Below are experts of layer 6 (counted from 0) of a mixture-of-experts language model. Rows are named router (the router's row for the expert), up (a neuron's input weights, with its number) and show model dimensions 0-127. Each number is 128 + 24 x the weight over its row's rms, rounded and kept within 0 to 255. Numbers have three digits each.
After each expert's rows: "mostly gets" lists some tokens that are sent to it at least half of the time. This comes from a sample of Wikipedia text that the model never trained on.

# expert 2
router:160122133096159145092124144145136127130099128118087108119113130132117105105126153079134160139098167165144125128141127107126087172138140188138096122144126176126088092166102108133109125135074120144122144120103093109119131121125115161119100101127154125139098125131101113144154146137088101190134138156149126165149098133130098168141080127109137094119125134116165164130152172139102152123169
up0:125129158153150146146113121135157090119123093117172088110148110135105091130111114129160144107143114155117148050166083112107078118109125148116149135109113143135118070124096172113111130158148109141130113126137110112131122148119139130166119127128130105119103195160123126128176102136137141115110162144163130121095117147159130112130146129131107119179157091099128135103118104144164171108081
up1:122137103131131115130159167142127134098108095125134150077107070117136132114096095089138151124113118115122129089100161140088097125100107120071093137147138125150139110164141098100148169150148158109129139109151173178137150117089109144110166149115144146122147104148147128143149128125156133175134135160098145096095134106104092071146099116115130130112149177101110122131137099118155135148126
up2:119122151104157141097194103152147142152129106138121107122130127149086077138101144116098059127147156151140159086145137099144109121140108149141146102160137148116152110116109147116120090153125162130114099113132110126176146149139162140077127134146145141103117111087100129103121078154116143150118156119086133130165103140123134107141108140124146126174129145102123111098168125130159068132098
up3:100154127117146117114131143144149148110113108098105115135180122142112125089152140146123128155132089133115055167117135119097111124081140130120127142163154133093140101128157123113122161134147169116145120119139095100106159095100135171109113114117133149140093139127085145123125156071129111135121122152162185084129094144135134145115134122115197169161140141135183145120158129144123150115150
up4:099109146132138138113117134125137162187137084096100082128103113124140096106114118085173176126132123122144136139135126131119115134171140162122153128117126148109149102158155186120134128119117083138172152120120131120172127133097129118116131139108118087114138122135130144083103101158138163114104089136117060124082096149150126114147128113159157105128129139158129160168129165119113068138126
up5:081146124111152132119130168134098142172173152115128097121136123153132127096175132104132091166109140143103107092117109117154129171143124127152144132114143118132115083147133109159101098117155101138120134149104186119114130168148187151130108100105109145098056125157127101124127126127138104089134154113126134120101139095138160162131151159135117076115135115154085137148163114122165142120136
up6:132089185148123129119161159093119117099149147122124157108126142149115108129129106085143136119140116161120133154155161095096122117128145144117106108163136182126149119115109097123111141115091066115187111160108107107126126118117157169166131182115106115151118107141132135120158178140125165127107113159107112146116113079142136124108142124157139068174144114120096142148121087130104129126116
up7:147148118088179096114169114101138139189111122166122125108116146128126140122146094122124120137134125101124172153093144120165106107155102162109138095165117126129100134117138114157116106126127140137117139121116106121097095093129124158120089163127149098053117149130137147120064109181130156163108120134107106184162134142114122156131135135125117138097124121171109104180116138098129129141145
up8:151147150149161092151081132110090166138129120141156107122133115115117158105131098106159137144134144127100123107120125135096131132178103129164102122125123122128132154117100112101136145127132106128102169154123111148119140134183145163082128124107135095119101143130138160087148165131142165143131112161125125100139130108139125110111123117058092212169138098159116126136129080077124142111113
up9:123154130097105127134080141131124107147084147129130135132133119106106142113129169139139172182119121139159128103125091159090130123110123106146114160138100085143123148160190100084114063091109105127134137102141152124141119119157097136086103103117091100148104149114136139127150167138154113111138158166138169119073129108147127138146127149125116149093160173157128135109137157131161107120140
up10:161124133100123185100143176129148141117109123104109146129137103109127122148129099138144145118125165134098141133135141139183135147076134123107120126125134154108068135152125139124120168133105107154124095133097103071120171113121079163153093158109131104122162167138117137152178183123094144136123143129126134126146079138125168137133159113111128182154129073126123152109121130140106139130100
up11:155173146130136126137154118122154120107115120124110113089131103175091130124154154078176132112137130151174101149083115107117155099095122139110146111137129138132154134123116145141113135088134083142112126147167128127117145149103147112122153137148096120087128153146101159187143128168130131139118121126140074113127135139170142125083098134140161112192110118168089110123072133101156123147112
mostly gets: " Th", " Me", " Be", " there", " Se", " Ak"

# expert 7
router:172103146108157121082174125145168142116156147192126127124134149141129143097098182137120129092125141124141118119137123141131080110114059141150125133112145132111097126142103110131125110113163165080095101123112156137161089148118110112137116144095145123144152117147152183167125113150113108129145118129122126151148109090085125138119094111133094087136151143099163131134135132123100133098179
up6:154127162119136096136150112137126150100139110142140141119105096144106154117142148123107134149110104107140159140134128093158088139163134101165131127118148086112108127103158104096127140122154116106126124189175086172112159094136185124135135141088140100078161147139155154118104152191127138135136148128102121150186110124091154118112115121119083123113135126093143156106124137107141089140161
up7:104120130167126112153089123133154149154114124127137137124076140160116134100130120097096104102091073120099149146091131119161128148114103121158091133153154128138180154152125149128102159163163140115152122116072111135120152139168137136134135082081180137152116087134143125181125127117154158130135117137133185151097120101130147105149121158120106114124120152144158132093097111143094112147111
up8:138161107140102113111170113168134086141113102075159128090116168109148154113115143103120112107142163120097156129143089141151088150113090137136125167127140130120147145169139116102119120122147152132130150103153103074116123147155137096153136090102125137148143141099126151146157107166145115118065139077120177151131102141144080113121077100140121133134133136094106133152117150128099149150112
up9:122075126139157129090157156134129133149142080145113147114112157125105175098121128179121137118134152133117106108114166104113132131148077084138118114111142150103083172105124111107124110146143171100138085144145190122135129154134120129145129136126161138101135126127109090162091110156149096139116123120112167167076157115114073148102119151113114100119130150143117105131161100142144156142148
up10:150103184127150140174175129139119134083151127126150118092116116145130113137147105106127162194147129134169127095144179114124156115122097139125121152100096126122116137097140137131144114156184137143116102115157154123137165090084176089124134115150148111118112144148118124137108093154164139114143133156141162094141107146171112127108088150106149142128118142124146142101113128167097118173094
up11:153129117158123098110165195138138164157143125151106094113139127147158180083137123133128136124154122133160117116130121128133120131140159177139137129109134134067112108084112128121135128111112137098102106124129142132156182127107110144137126124128116113084126092117093127112092138157133106115163108109124153100183116142127125150149089123102144077137127158152157134131164118123128048136172
up12:122151126164094150113121118098111109099146122152165120116147124098135100135109120133105140092142101176103109174179142154150124078099138146158115130107105122115106129110153101175117086128131147118114117137131114103157177130086136084167095107135119174151122118142136131095090159172067117135160143134117090118120110142127131112072107135163133117098137148139150113151160115143130142120133
up13:162129151123144148105152127165166145065103156150125161091185114130088130150128119133097131092120126119092155136150109120094106087128104118157109106115176135156123136150137143141146140119132113125108149113101146127135104142141121158111077102137146123123140147107147151153131103109106151123113172115127134151140074108077095134107123150152081086101155166103098126142168154156108107120119
up14:183142107151163116139159133155135162159139075120127136128129126163144168138103141130115134113169134124153158135130081184063112145148083139122143120130128107129121166138101098116113108139169156104097079126116147161109120115086138121143154135131150122108098097144163125136142110164119064147105150132146162162104122113128113102120136112114142126084133141107114168109138097155128147107134
up15:090118140116119181123088197099131136112138108163133118114139133109077160118152138081105170135137115159122155109126123118144120094150127144095140112124111070140156097149128103073116112109098123121152123121098098143081120155082140135125106110100115125160131129139083125122135124198135100139140089139148140153121104169111103098157132140117147128137092147141126134122098150126158116132113
up16:153109169145113106117167121100178131102153118137165110120146162130118155119179100145103123155124142122114105146116134127113100171093127152128132133099109081110147072105080115128145128111138139121107095155123100124139111112111119158132119113131143183104153094135187108125094109158109126123159112107139160092155107112091174106111152114162133126134164128118102140124090145158165147161135
up17:135107130111130136072119136111132176153126161138145103132115095138128128162110143118123104146124103180119144161136187070086147137104130116150063150159113143098114117116145102124134129144173120109109110126139118161154136127099142136122128130146145118135137119160152145112134110080106118137138141142127112130101066173150158068114149125159113169137112111155130163165150105151117120166104
mostly gets: " States", " Team", " Award", " USA", " government", " Party"

# expert 1
router:119106132164135100149103150106106165130125148152142130147151107125126151134117130151092090154173112117155136125104087177113156111104133109138092097156085116103132138106128144128116163156138093156141125109128144165108146099143067145151145148120157120152142072116151133129104152136123122142126129181141116177131133107144124165152122097119130179103168115109113150142119093113110138198115
up6:144153155127170194101097181114147116138107116156150113099111152098167158116161185131094118125104153111130151076072112123123157124093113149139131159136120135124132129099114109104122138154157115161110110124111136091096128117176125107163129126137098125113134112127103154146138163152056155113105122102164127142108105109149114112102117141142163166161131122116113133100116122143145128123129
up7:145143157179143113127145152110086128156135129120115111131131106171173118115134100135066121128136138137135134136112161135075138100118104147124105162117130141080136116158115148103142158151191094129102114158121122126120126096083142100176177104129147114118138099123098136098132164147156125074134149135118160133122146063095151108129145132100105128107114118138108125107090110107145130123088
up8:119148121092145110142115095132052146128092135157165088113108134135128169126125126123132125153150074147117122146105168115155131146150129122158114122137135114082105128086104144157172156106123119135153089122123095082118144110107119128160118157100127108152127106132090119106117135111180134115086147141168105139094133088134146150162122180111155124127171109154114103133082111108153130134135
up9:093104116144147166109113135138103100085144163119132115117134164085138119142100154112134074145090113099113143125119131166124135151071133142176152068138139127111102152124156152119121139103145134156138110113098150142091160120108131104163123154107191119085147096137134134123140110111174155084122119188120110121139137137142114140169104112143140119123119159141091151129100134091109131101132
up10:115110116128141131110139124112121140077104134113117117136157099062119141112103115129162170138141115149115151118168140136167112104124146107125125141152100135120109094139130153100152147169132077140111150119139093133099151138119136114155162119120146123133161119094122103097101146097118122139163146088134112194174151157109091094131120135182138130172125167113079152137136146121126164181121
up11:161127185121118129144146128107133126137145110156153126127108135156147115152096113122122077087144132104124199083104136137123119092152097154087109097145104160138180124128115131147128120138138147100124121152125152109134157159135101171119097138162104112151120105149120084108140135130139084108107091133136149117129110164122110108182108129149072156113151118128149135101165106142132083106094
up12:109150127099123113098129134157079158164130149107135120153117099148172145112118137166172126150162158136149134105085169147148160109125146128164149103154117102070117093111156115095093181119139135127137121142103129100104108093124117136105116127131110152142160131113135130133135131091110163144125145125105095051142133111151127164131141164168158142155116115136115115107098127102149082102126
up13:099177089143102130146122135124083132100099149135135157115153159131084120147132124120165139161133140158184143130151133167109169151151147124130134106161135137117150158118114098123107133143138149109130088112124144094103145094135142103155131144095179131115101104111136124129124146132146156122103124178108143126119149107155120154135156212124112131128162107128139207123121139117097111154155
up14:123123135132097146163096149130122124127143140119108161133091113119121147101118166162148139122189151119163114143116101103108114146098083122164150151140139129076134154144116104155089092083157101156108100138123139142102105126117134140126123107063152109149114072136104148102130122123155130094104126135108118183102101123119160149126126156111175118153109139179099133098141104117090122100130
up15:123109172129141126091159145125120108154095109168162136110108105092150176154122115150127137118125161111117177133111140136138146129107149091120100114150095146147125110178142124094131112146121165110147115112143117115168162086104095104143142109117146111146128094122133067070093147147169138120136114130144154173146115114154144121123118139120138114078109112141186122140106093116156137178129
up16:172094139113137107126131145134148159143112133137093141135134092136096138158135078125131147122102147132141161126095165150122148136119127122081096118137105153126127117116144139167098100090113115100099144123142132145141167170168126176083088134143101100111158104174116112110142120123163073148122120118110160118092139169150115108166112123158069107105147138159107109144111126132119170163147
up17:169144167105131118147091156120086143132148150146164098157102140112153119160136154109130151125132105134125084153096136114118069149061072072137104154133149143128133135146097152145127159164154105152114126149149094098106144167116103137077156130117122156121099132139112103139137109140142165138123132180126138134100118142126131167116155150144135146128138141126110131110122117170109089097099
mostly gets: "|", " |", " W;", " the", " —;", " 1;"

# expert 6
router:126114141143116112153110122130137122039140107082112125134137135114144084117135156138155143121101099122131145129130155229140179125122153100124138132143180123112137106148168143115126132141131115138130094110129164132065148136118126136101118130103132087106089100102121107127129137125104129115132136127118114114139118123120162084157112159109139164151169137125158095100151123154177124111142
up6:113150127130104106141140124091109162142078117144094087135159115100151098103138143138155151143134129137176169135144184156104145135153180100130139128134152163105164110162142097109163096093176109123133104134153193107096106139139128126077123110099114145135154129130123116076156123134118105143108130111137133109119154177143123121152126121125116121142124100135108097143130093127140172171128
up7:130113099139164142129072118120137128125135123089139113146138120109147107125172170108097120122123157149162105130147144145120104151119121153130164121148148138091152085138128110131174113150094068156116074119123070155127156114123099124166114132082091145124126129111162118102122150149118118118139172126126119127090100151119116143090156132153132157118133112139164209140144127138157123165117
up8:145130154115144178107116175183089139086152139130156115135098086137123116100151127117147097163108120096103146121142162147128145169136160118140101103147151120134112102096160135160110164172096130135118095150132154149114157111142121159139136147081134110146139098142117126156135151108129110087121138139136094156102105128112131148170126161095126118118150169137179159103121139159171104140159
up9:085127167151142115109076124131152154150094108120172157132134126131125137153097131166160167100131145075138181155124093155118109147118093099112108128128131145123127147128111167124106171117125101135137126145152156146149086146148100123148137113115098120139086130100152127140104171156106154165140174138135136159130131142135142150092102139104162143077160101165148130141092112107118124078131
up10:134141110077133180081112118104147151099153146095145140134142110097156139133158116158128112129152119113136139112140121126145114109130111076131138089165133107133149148118154115141123112172114144134108079110149106115124069132115125153140104125128130165103125135161113110141161161137112081124160107123167166152111118155132136113138131110119142111137127147144143158161155234149099134128098
up11:164164147106170157149074155179143108157102121132169097104134118159125100094163095122150135132110113116140084113141084112124119145125142146106135109143120124152103137158128081101117154151091112129113083118153130144114136131153141103162128143154104133125093107152127142092099181133105137117091099151130069142133109116152114142103093112130133125114154139154146119110171147137166127164161
up12:123139139100135177112108126099186111123115111150105114164097103138082110159132164098131145106111112103192160158096161126177139144174128145147089140159147133140118122103105138135121162139113091114135144092141109118137116112145129117139144068132107135093086094151111109158104126144116122159121140095150121123140137112114120087158135106127115111173124150130173131114090141163095141151134
up13:115109138107123177127095125153139135103164177120107152157075138131152139155163136129093118124139135143148128118118108098163137124139105094113155115129118143096137131107149142156074130159145107160142123108125113173092114100122093142082123094133117157151127099162147104112084175139108148115107142107139092162116122091091117109162112161122099160098125106183097140151151155113126146107120
up14:101138127057141092125105118145109129118156134170157088086146122180112134147128115136117083135155101135144149130091092132144124129151137110142163128126152159117123148085118152149134178116134139116123112079146093114141158162116127128104111107156095078128148072098109127112133121138139141127084095115106119146134151151133108136147136115133157119161159168163121101093122095167169127138121
up15:130120112150142131130128124088097160132119121169114152136116136148147152168120116110124158120141134087167116161102112112140137140104135148097156156131148135089153100132184134130108149156141103136153132123134139137143151111144142167097148078110103139150144109171136172126165118154119160181139123118119114127110134109167118134141134087083117157085128058129114164135136112085184170133130
up16:091062134131158162101107122107143126121112100120135138157141123114124149158120165143124168113162102107129125094125135106185102106132165151149105105177116117186114116126173103128116149165110172122140130131116148138094141083078106120125117127118096137133094125134122139105124095134145145134165144156166134142115112110129178145101185130135129116123106098130168082136133128120158155148111
up17:107115120133118099093110131134181127128120130125062100124138107128149098161124159150140131145104146154166173137154102194156155144146140152130107124109125170109131165137127135096158150115131102109127101120080169110120111165123095099118136166121092157141097094120116170084167111118122122142117149136135159121139119149121154115157151105181103122101125084163128118163133130151139153128117
mostly gets: ",", "s,", " –", "e,", "),", " -"

# expert 4
router:079144093119138133125167089124081114151091117130120116123109112107127197093185117100111160154153137158136155106126152118137145118119131163116121132101092124135112120138170179122126131137146112121140097152172108120148077135123125139132148095128116144107104136145149152112173144125152120105124134182110121083131127136104134135064159151154117074126130127150096127131137084092124119128125
up0:108134143134079174137084073103142195121148117167138109142181104127085135140138140109171132169148123142150139115098126124143110128108139109128101155127146126148101097081132152100121132157144124107139070121106154201115135117136102084099120128119077108121120155130141157152118123100129141142120140110132109102124143140120122113128168140089133157118142135162143167137149114104131127162131
up1:126137116128143070107116090116116142155107088167130102128122178138108162113132140115170153150164076144148125093114130135126139088117102115121122132113091170176135101164159136115166111166130144138121137100163131163126132168154098154122134149129084132138110163133094120107164152121169167156137110131122139177150110151137097147119150111142121082147131117122116136166108087101119114109122
up2:120134172107096130102098139086104117151122130130125123152152163124103154111138106103153154108166097103153072146114138140140116152141211093165112117143129117129127148156159101131121111169083124130121085137114102113132127175124144099160137121149086140133138143110113161135161145087120140107099115147105103137086116091123136178160158156116148143166148103123130095112124127123104109147141
up3:123152189100148091125153143090142123130125117131133110111093127107132138133169127079110137113145165116131169115129117136152132126135085097123132095089101129134132151164153104182152142097159124113114115162128066140123141121121112176126143142186145128126135111099118140095156098147165112173139132175144117095131212116119143115156119158127114114130137119130108104129124130152158121118143
up4:113094146088124136127128099142115154130137128113153128091118099101154129068142161141125149126159118153139175102120074090149134107088134100132089140103151124172129119172125140134134172160108137143140098133138083117160115164128152131125104147161100137098167096145109138127128136123125144134128100097149175133113158153137153175151144154151133113084142122100124151157125075094131116124167
up5:076124148141100159156125126120123142127103140097173107106128105062104151123153127147099143188164131109102116132120134168122105116125131138108140102131131125121136115102139161120130147124133126166092120115128134135155103137124114104192162132130077124149112103137137155144176139145130131098146127147136119168096158143080178120143105098092153145136118141148137195145099098139134164113101
up6:149157154136121142104130167125166148123180135120109118080146122122128146135115123128158131127122113126120113103122152124125138100075070155069109107125148118109130154168127104121141141131118146134109107111135124107127162163147114128119117060126178150146091151177156126130089138126087091143125076171132127110122122164083116130142164161106177114151131128124124142144161094113137107148112
up7:104083144112137165113133075144096170146136068101149127075095095099136134082171126146143102136140114126085123145102107147142139098128105116105085136113126186127121128178157170150137097130136115126123123119116112180114139146113120096166131103141140140118103155129128137133094108123106126111139116116132122100159144090137139151154149148151136119126144119196135151126178153135108114122143
up8:109132138160117124147092138115123123143094117081137133143104107108138117119136140088151160080113133117110146126143115151157130137133119107137119098102128123154147125178165123074150145164172118178078137142131151107166102109126096137153138106131105125127104199113127121146200146128150150130099122134093108115122109132100124120116126087106132113136120145185101124148195127118135147101134
up9:127125135192111102173123123120130126104136195114145087109172125069130106102122165150143092126126120159121127140151148139120143117146155109107117113091131121134108178110133163151114114113103175101095086133111089091130156138133158140095151103135107115151150141117155129146166155160161104124138121116110185119121132114124123162157106161121125130096149168116075126117106120117143120148120
up10:158130131135096127077134131156130113165119128137130137113146122150150127107158136159125162112134123143171140134146119121118122131110150153133092163127101172136137146091140117098085106116164118126135118118120126093093067138148132084173145111118127128088091103160135127111085160123129135116135132163123128201096117155100151110109132170141094138075115174100129116136088098129140120136177
up11:082148126149125154095150107139089134131088147162109140056130152147125126141126132105156147101147106089148195055111161098143144108152125127117110126149135113109112146118177098141126148148120121147122098130152127104122106132137106138095128099118090138142141129149157154103147134171169086132138136123099079116134128119099101101162111128145116140139160123147117104117119136132114066110123
mostly gets: "ated", "ating", "osed", "ised", "ized", "ted"

# expert 5
router:137119138092129146109128109170143120138173151097159094169096154134109119133131091121147078152164122136148145113095091096142121145130139158137099131110170132125176126125112112125123121134140143116094146143126120163139148152078155129086106117143106132113137102119114093160119110145170127158082088101108131103132114123152106127129132153143164143080147169109141101096137176158153153179108
up0:130124119131105094118125132148171126097127159143118109150095126084137149131128147130131115154153085110142170133118113162129150109095129139160101136147125135133109179125132083176119123104121164110114076107151159117115173076164122110093097142144065131131170122100120093145160139093157147142093150146110139118138126121143146142148104175130134141113151137083139130120160101162140167147154
up1:116139130144127136122140125144138156170130132106097155112145130119151124128085103147143144149118130124128166144118151153122157145148112133108161078134161116088115153134108117124118157129157095131109123113122116080150115140161142144137128127112116062121142091142075163058112126129144143159105101142119100082153128087118165096119130133136083116100173124165137095109179179146118139141096
up2:120141173132141090154124123118099169131188113149140093138114121175154143152146137076134077117150125138134130133065103139130119128145086106127144122126137148075152129111169095144118143126175130103102108149120152162126134096124151150127129146119119178118098130091122119123162111115157112115099183153095130107180125137159107138151124138118162143139149104134175103127109146116146099135139
up3:145161160130130119107112149163148140142153061088141145121112118112089085135097137135145111107158132191137131086122163152141140136098102124139129151126196140139130106123150127147140108154176176116098136152129138132121142149089140107134171104095142098113113135088142090121120096108117124167087113144112115107113163125140085130135140131122182168169141136128134121124131142135132126101096
up4:078132130145134157106121112143129107128153139133122108097181120160129084104143120154120133179140127123117136118089106133165122151114106148100075141160149160134148136111143164110092131194118102160108132111105105121170121157128132123091156118102088084131135177168148121103155127158141099100112098119111133094108139110153119087103141120100079148131160112156159130129125151110136133135103
up5:168108128125090184133172148141105107124103127113083133134138147128115139134110108146088125124126131172109111145082130112126110137102100134121128085101161138153153123101125127123128112128120063141109114127108186128186104158114112100116083135145146113137127141100082141167153177121154127132148108158132126132156125096127113108140105194114138131129133122122129117137152186135167124171116
up6:137108142153119124147124178105128147134122150112163140096129139099107116124127104110088123154182165087142083132103124141081143159120088050118082143137135105111109151101152150119113130148141098081123118111181166130112144089122088124129184124107134130093129124148164134139145127120142146120127118145104140141087105166118130127170116161138128120114125154097136121163161142128156118147109
up7:118096105124168159118100132153154087152156152134140111102138160160102145107122099139146111152152162108115119127104139093093170114097112130105074078154107107103116143117134108133094143138125101149130120172149134103150143125121144110133095125122119116118143094159165076096091117107121118150120130135126126123139137121145136119140084132088150104142111085100124126112180155102203143148093
up8:110151137130118163112101109142150140108076126145120096140145152165069144124159122159137158147123093114120146129124164134094131163110122167138111107115129149109134103104075114151157143150165135131096137134112124129089144135115148101148121104166120087107098140133118147163078130150109173126088125140137101139075138170116102113123104134091169121132150121157102101171100144137158132173146
up9:100116131149112148146084150157148108103092127122159106107102169122129146139129126174147116118091031136113133123156095140165123129078140125110145124117143103155114148130162112125103116107160136095113122155134149127104117168101147097125111127123131172103127102085165151134148099131176126127149135126096127140076116151155127124123102158173113137130164147135150126115164126162163138128145
up10:126136135154128116101119189126123146114128090120165110110121155106139145142115126120118090121143108119137162119138128109121136101079151132126143115134121101105143140155131120151165129102145137085124135125186097147123139106117090149110140158121117132129124109091136093124148095140148102076117092096111082146133111107125149139180146075097167155132170086169117136099110150148056144151130
up11:122132144135158091121143109144110123156115102104108137137177136125087109177109173135159090159122136117103156107097136133174125108152134157149204125130097118107145119150134141128122153146117094137129109100134115141140141081110149127115120102172098126109127129121106117115135124124131138177165125133143112150093096122148149109216122174125140145121138148081092157122111144159137140121100
mostly gets: " Br", "ford", "gh", "h", " Al", "zz"

# expert 3
router:120154163099117092100132102134176158117105107106154119100153157102109122146123105122105141092123114124127137128137151148119086119126114112161129114133176141122099135137172104127128150132160118113143133168107119093116143131130135139167112123148139123113146155112110115125142132138191177098182093112179135093072139138135162089122106116150151105170094137134104140143149150084119149081093
up6:106129112139098120151132137147140121097157157128134110145122133137108131112144128127108099138129122146132162153073130134122146074137119150140169139099110140133146122110144123119097151131145105105159111086086127131093108125146135139127111103101123111148075149129115141108174086110158167102105111158115154158135184132153102181101103116142134159107114088110129097099192110089149133149186
up7:126165122167144144125118102123091118140113130142145081139120083134100115134180130165158114096125144165113176132115168135120125145158106141130118113081124123119102104134172143172129134111095109182136168152136151112126146104141144152124115152110149138156105096123127121120110081157108114147084140142128136087109151148078137092109135121105119066141108140170132105123086090132097120119132
up8:149106128120145143109111139111114123094078111092142157119116123090074129154133144178159138138149100119113151104176124152163086138097136172145119143116177116128137133161119161122127100097146106094106139141181147090096108110111130129112106130129102138168107132093128105100166150117140122119092127120125108085170118131071183155140148106119123120134137143156121123125159161111148120101126
up9:163159112158115136129124151080106153115140080139122117155102142121127099149124148110062121098125088124144162103111140126144113115097151156114146116160100136147147135124150140116150149114100103084118173132110087126128139099070137141141095158122146108103093137156117088163158156174119143104134174117093166145149157137093125140140141125117074121151109144120079130131124089118126136135121
up10:132124135122091138116077111128111141098145135130134108168106152126102092105166162167122125153116134104115135079175107135105153164171130138134148162131134152060115147131120139106118126117155141160136156146140185112114131124137098156115102114140113218138115147152098125154122114118153128142138095130147103108112173131137161135111146126144118159125106125118121104133133091118134169107071
up11:150131118136118101106144153151089146090102141132115140082130120091204112105170126183105130083140124110112137120151130139120146142105114126091120133124110123150122157152138141178119141140092090133186143182125146119130146117130138141135127178156114131081101171135132138128124172158135118097099112144091123145125126114125152142087129154123157118126148108128101123096133093096096078137117
up12:089154132107147140113151148133131116101110142086117112175129135137170091128144142150120161134146142117125144117181093120117121119140144108131130144138167133092146084138127131131125158151122103108180106182149130095123107148120097083150095117120125143117130163083096106080089163147145136146130125150149123121104140119129113137144097131134105182135076058134178120154147101108128118143115
up13:150123102149105091132155132128130136130124126130130142154149148101107157112094088090130158140153118133049143109102123167068099104148123119115158145126119096156081148147127085130131137121123140162145149151139152144146152126112113147133140119147126121133156077123165136100131191155156136115135113134124114107085100137150117175083123174141116137107133150107147100118142115154114085167098
up14:110108096125121158093093142148108128100117094148151151126083070130127165079131108098162123169139148154136115144083128132100174131129124127141139121135110160115118137119171137154150135137125134143121104169138156136134166127155152145117153111093113143116073129193134151127140129097131092114133135119076118123131111121090164157090154075179121139151099117143135114114129146136108158115129
up15:125148106137123131110161146143163130152156138132152134144146160087117120120114165121107173138104141089119107129160149143132095094118111153153126157107138111125142148141090097144109142116154153122125164153154112138092136150098151131150096127105116112127083134107146107183117118132116103119168077123122117068121140162107094107140157166150106141126175162133071187145119171145137144131119
up16:095134140132143111104173128125135179162118121140146171143109121140095142143131143135083131096095171124131164102126162155164129119117130134173102163113130147144151140122157116169101104173135120108169127158108159112122125153164171126155158138162179129137060121113127103115143139100143123156096144115122157103147153129102096145161101164110146151133095156128150109101102130103143127145135
up17:120156117128146139119114120108138145143148130152147081119122174082128154158130168119119146162132122111123099088167132113165117117137193106170095164111145144124140120111117121125069142145171130156146100103137104105115124157091159119090099166159096129110121115099104133155120109095123113123182107105141137096086154125152102143123110139126119115124123123082123112146102186120103161129109
mostly gets: " for", " of", " was", " to", " as", " in"

# expert 0
router:131143164118118114122166117131128147121156137173137126129106178112125094129131181188126130116128186160114111135130091139159190126104131111148131107146080149125073098152116127100125125075101114170113135141131139113134117155144106132132098122116152134126134169117159112128098128157062094114113146100128125116115111105131139147141133140144070114143137128107163101114104156117125131131181
up0:175144104114126128105149127153091137161153163107124136123164157108151095116159129152101111105132145147095101115130125154174134127145154111113154111133147071129132131087125134103116131083112156125172129159135189119155140141116140157137098101139106122088146179158144159116133076170145090103101083132148106143110086129155147144119120151105158156130140139120146127146143090118149151111141
up1:113139125156143148144116115115156127087104119133130129121098118127124096166066126139139123118096075147110111135091085090164160122134122133159086122130141135147153157121118087079135159101143127139139114143138137129124114088076152153136137075125105104132163140108137119146116071195131114114134129122158143119133126120144129099143107103139096099156173160109105098146092088141133148123160
up2:092099178162120129141136117121123155155109146133101094127150115128135141121154107125119148167135136151153142135090101107150106120143162111166120163102124128118122133116119161105076139131119099154094135129125067126140170170132172112123128128139132106149113121160175121105080136145104167131168140097125073104131131139105121113118143140176173089171117105131106133149086111141108124174123
up3:106091128127178131122098080126109125136153106098148100132129083162141080126133135162114144150154142155126122160122148156145119138116113154090096112145142112144094141127128165103141146131151134131167094120129118086135134133150132148130118139127054136126116133080148150198125127143107090142134178141100147151077150113143169107107127085113155149148093139150144136097111100125135147110123
up4:135119172155157117127136093137123153125137116126202131182125130131079111155102145137080168140145174136070130149087123148150130147101111093153155122127112114113108141111176123152109134088116098124154133137169141140153120145128111117133167096117163107102117089139149136151150101133098086142138123123144133155144142127101121110130114126112128109116153105125154120140065145161111175131152
up5:151141135132170161095133120149156171143130117137122128138107130124120101144104157165104124081156140130104139092128133070119131144121112069165118135155092140150126116146110102127118125108097136105101138046078128138121130130177113144163099119122179114118087118130141112074137135206128144141126132129107116129106099135124129152146146137109118144174116131108107104095132112135111121158125
up6:083104134114123152133144091130116154142129121118107100126134093135100117121149140159135138113144125157160130123160147142135131107115092153134143138101100161126162113103160112145115141151152112133182106115125099102184142159153126084174132127090082135172136147100127118117113133129109138130130155159115104126076146147114139170133126133164112131090138103059118117141099153127180162084089
up7:131133179141119132109087117132128115124132156145131103136144155092106101156113118114139093123084102136127141200121125169146125143179140124095131088115131149133144127153133123163158119104173100132128095124147110130128154128128083158140123132147162131132122180182145152135120128145081059120094160110130120128125102100091193156122170115116140114137105110146157118119112130123150124149123
up8:161132157129115110133133120117113150100180142149133140144110151130141100146145146134139104128141160170132150155097137119121152128101115143112142090145135114083112170176120119144134145131110148137131093130118100118142147124166133119161158120134128088157122149129140135072149150106111116126072118131143162175178090119119144145158074150157070149111163146157094109128103145136085134102080
up9:123118170115163137077116116094123097126140101148175142146147102102109118084143127087128150143121180148146131158122116136139149143114077144104141124132110135134093103168107132145126139120134153154126113187133110166119133114125162153138085103146145171128130138140127088086126090074113117107148149126108127087119114112093131053169139130165090132135139140105101122123120143118141155116135
up10:107115111160115113122149071130186158143096143099183155154143145137125139123127146149116134086127148117143092137107137092164117093157111106142114130092137147112150097124148079151143152148102086142105106120154128118109099112107155146139138140138149121103160141162117106156163138079133150120124152118135104093155119096120193103156106120111126122138138094155089127091103159127108151097136
up11:152155128150154118121129075108168133150158150124149134125152135123123136122171150121176152145156119129115101073144159123144182121140146101122104134116110123126150136109171142154131127111141102153162111124183136132119070114182124107137164115095148195102098116131116087133117134137127134145160113130140136089103120095092144143083131177107111132132101088142125108105132143116151157132113
mostly gets: " c", " g", " km", " k", "–1", ".9"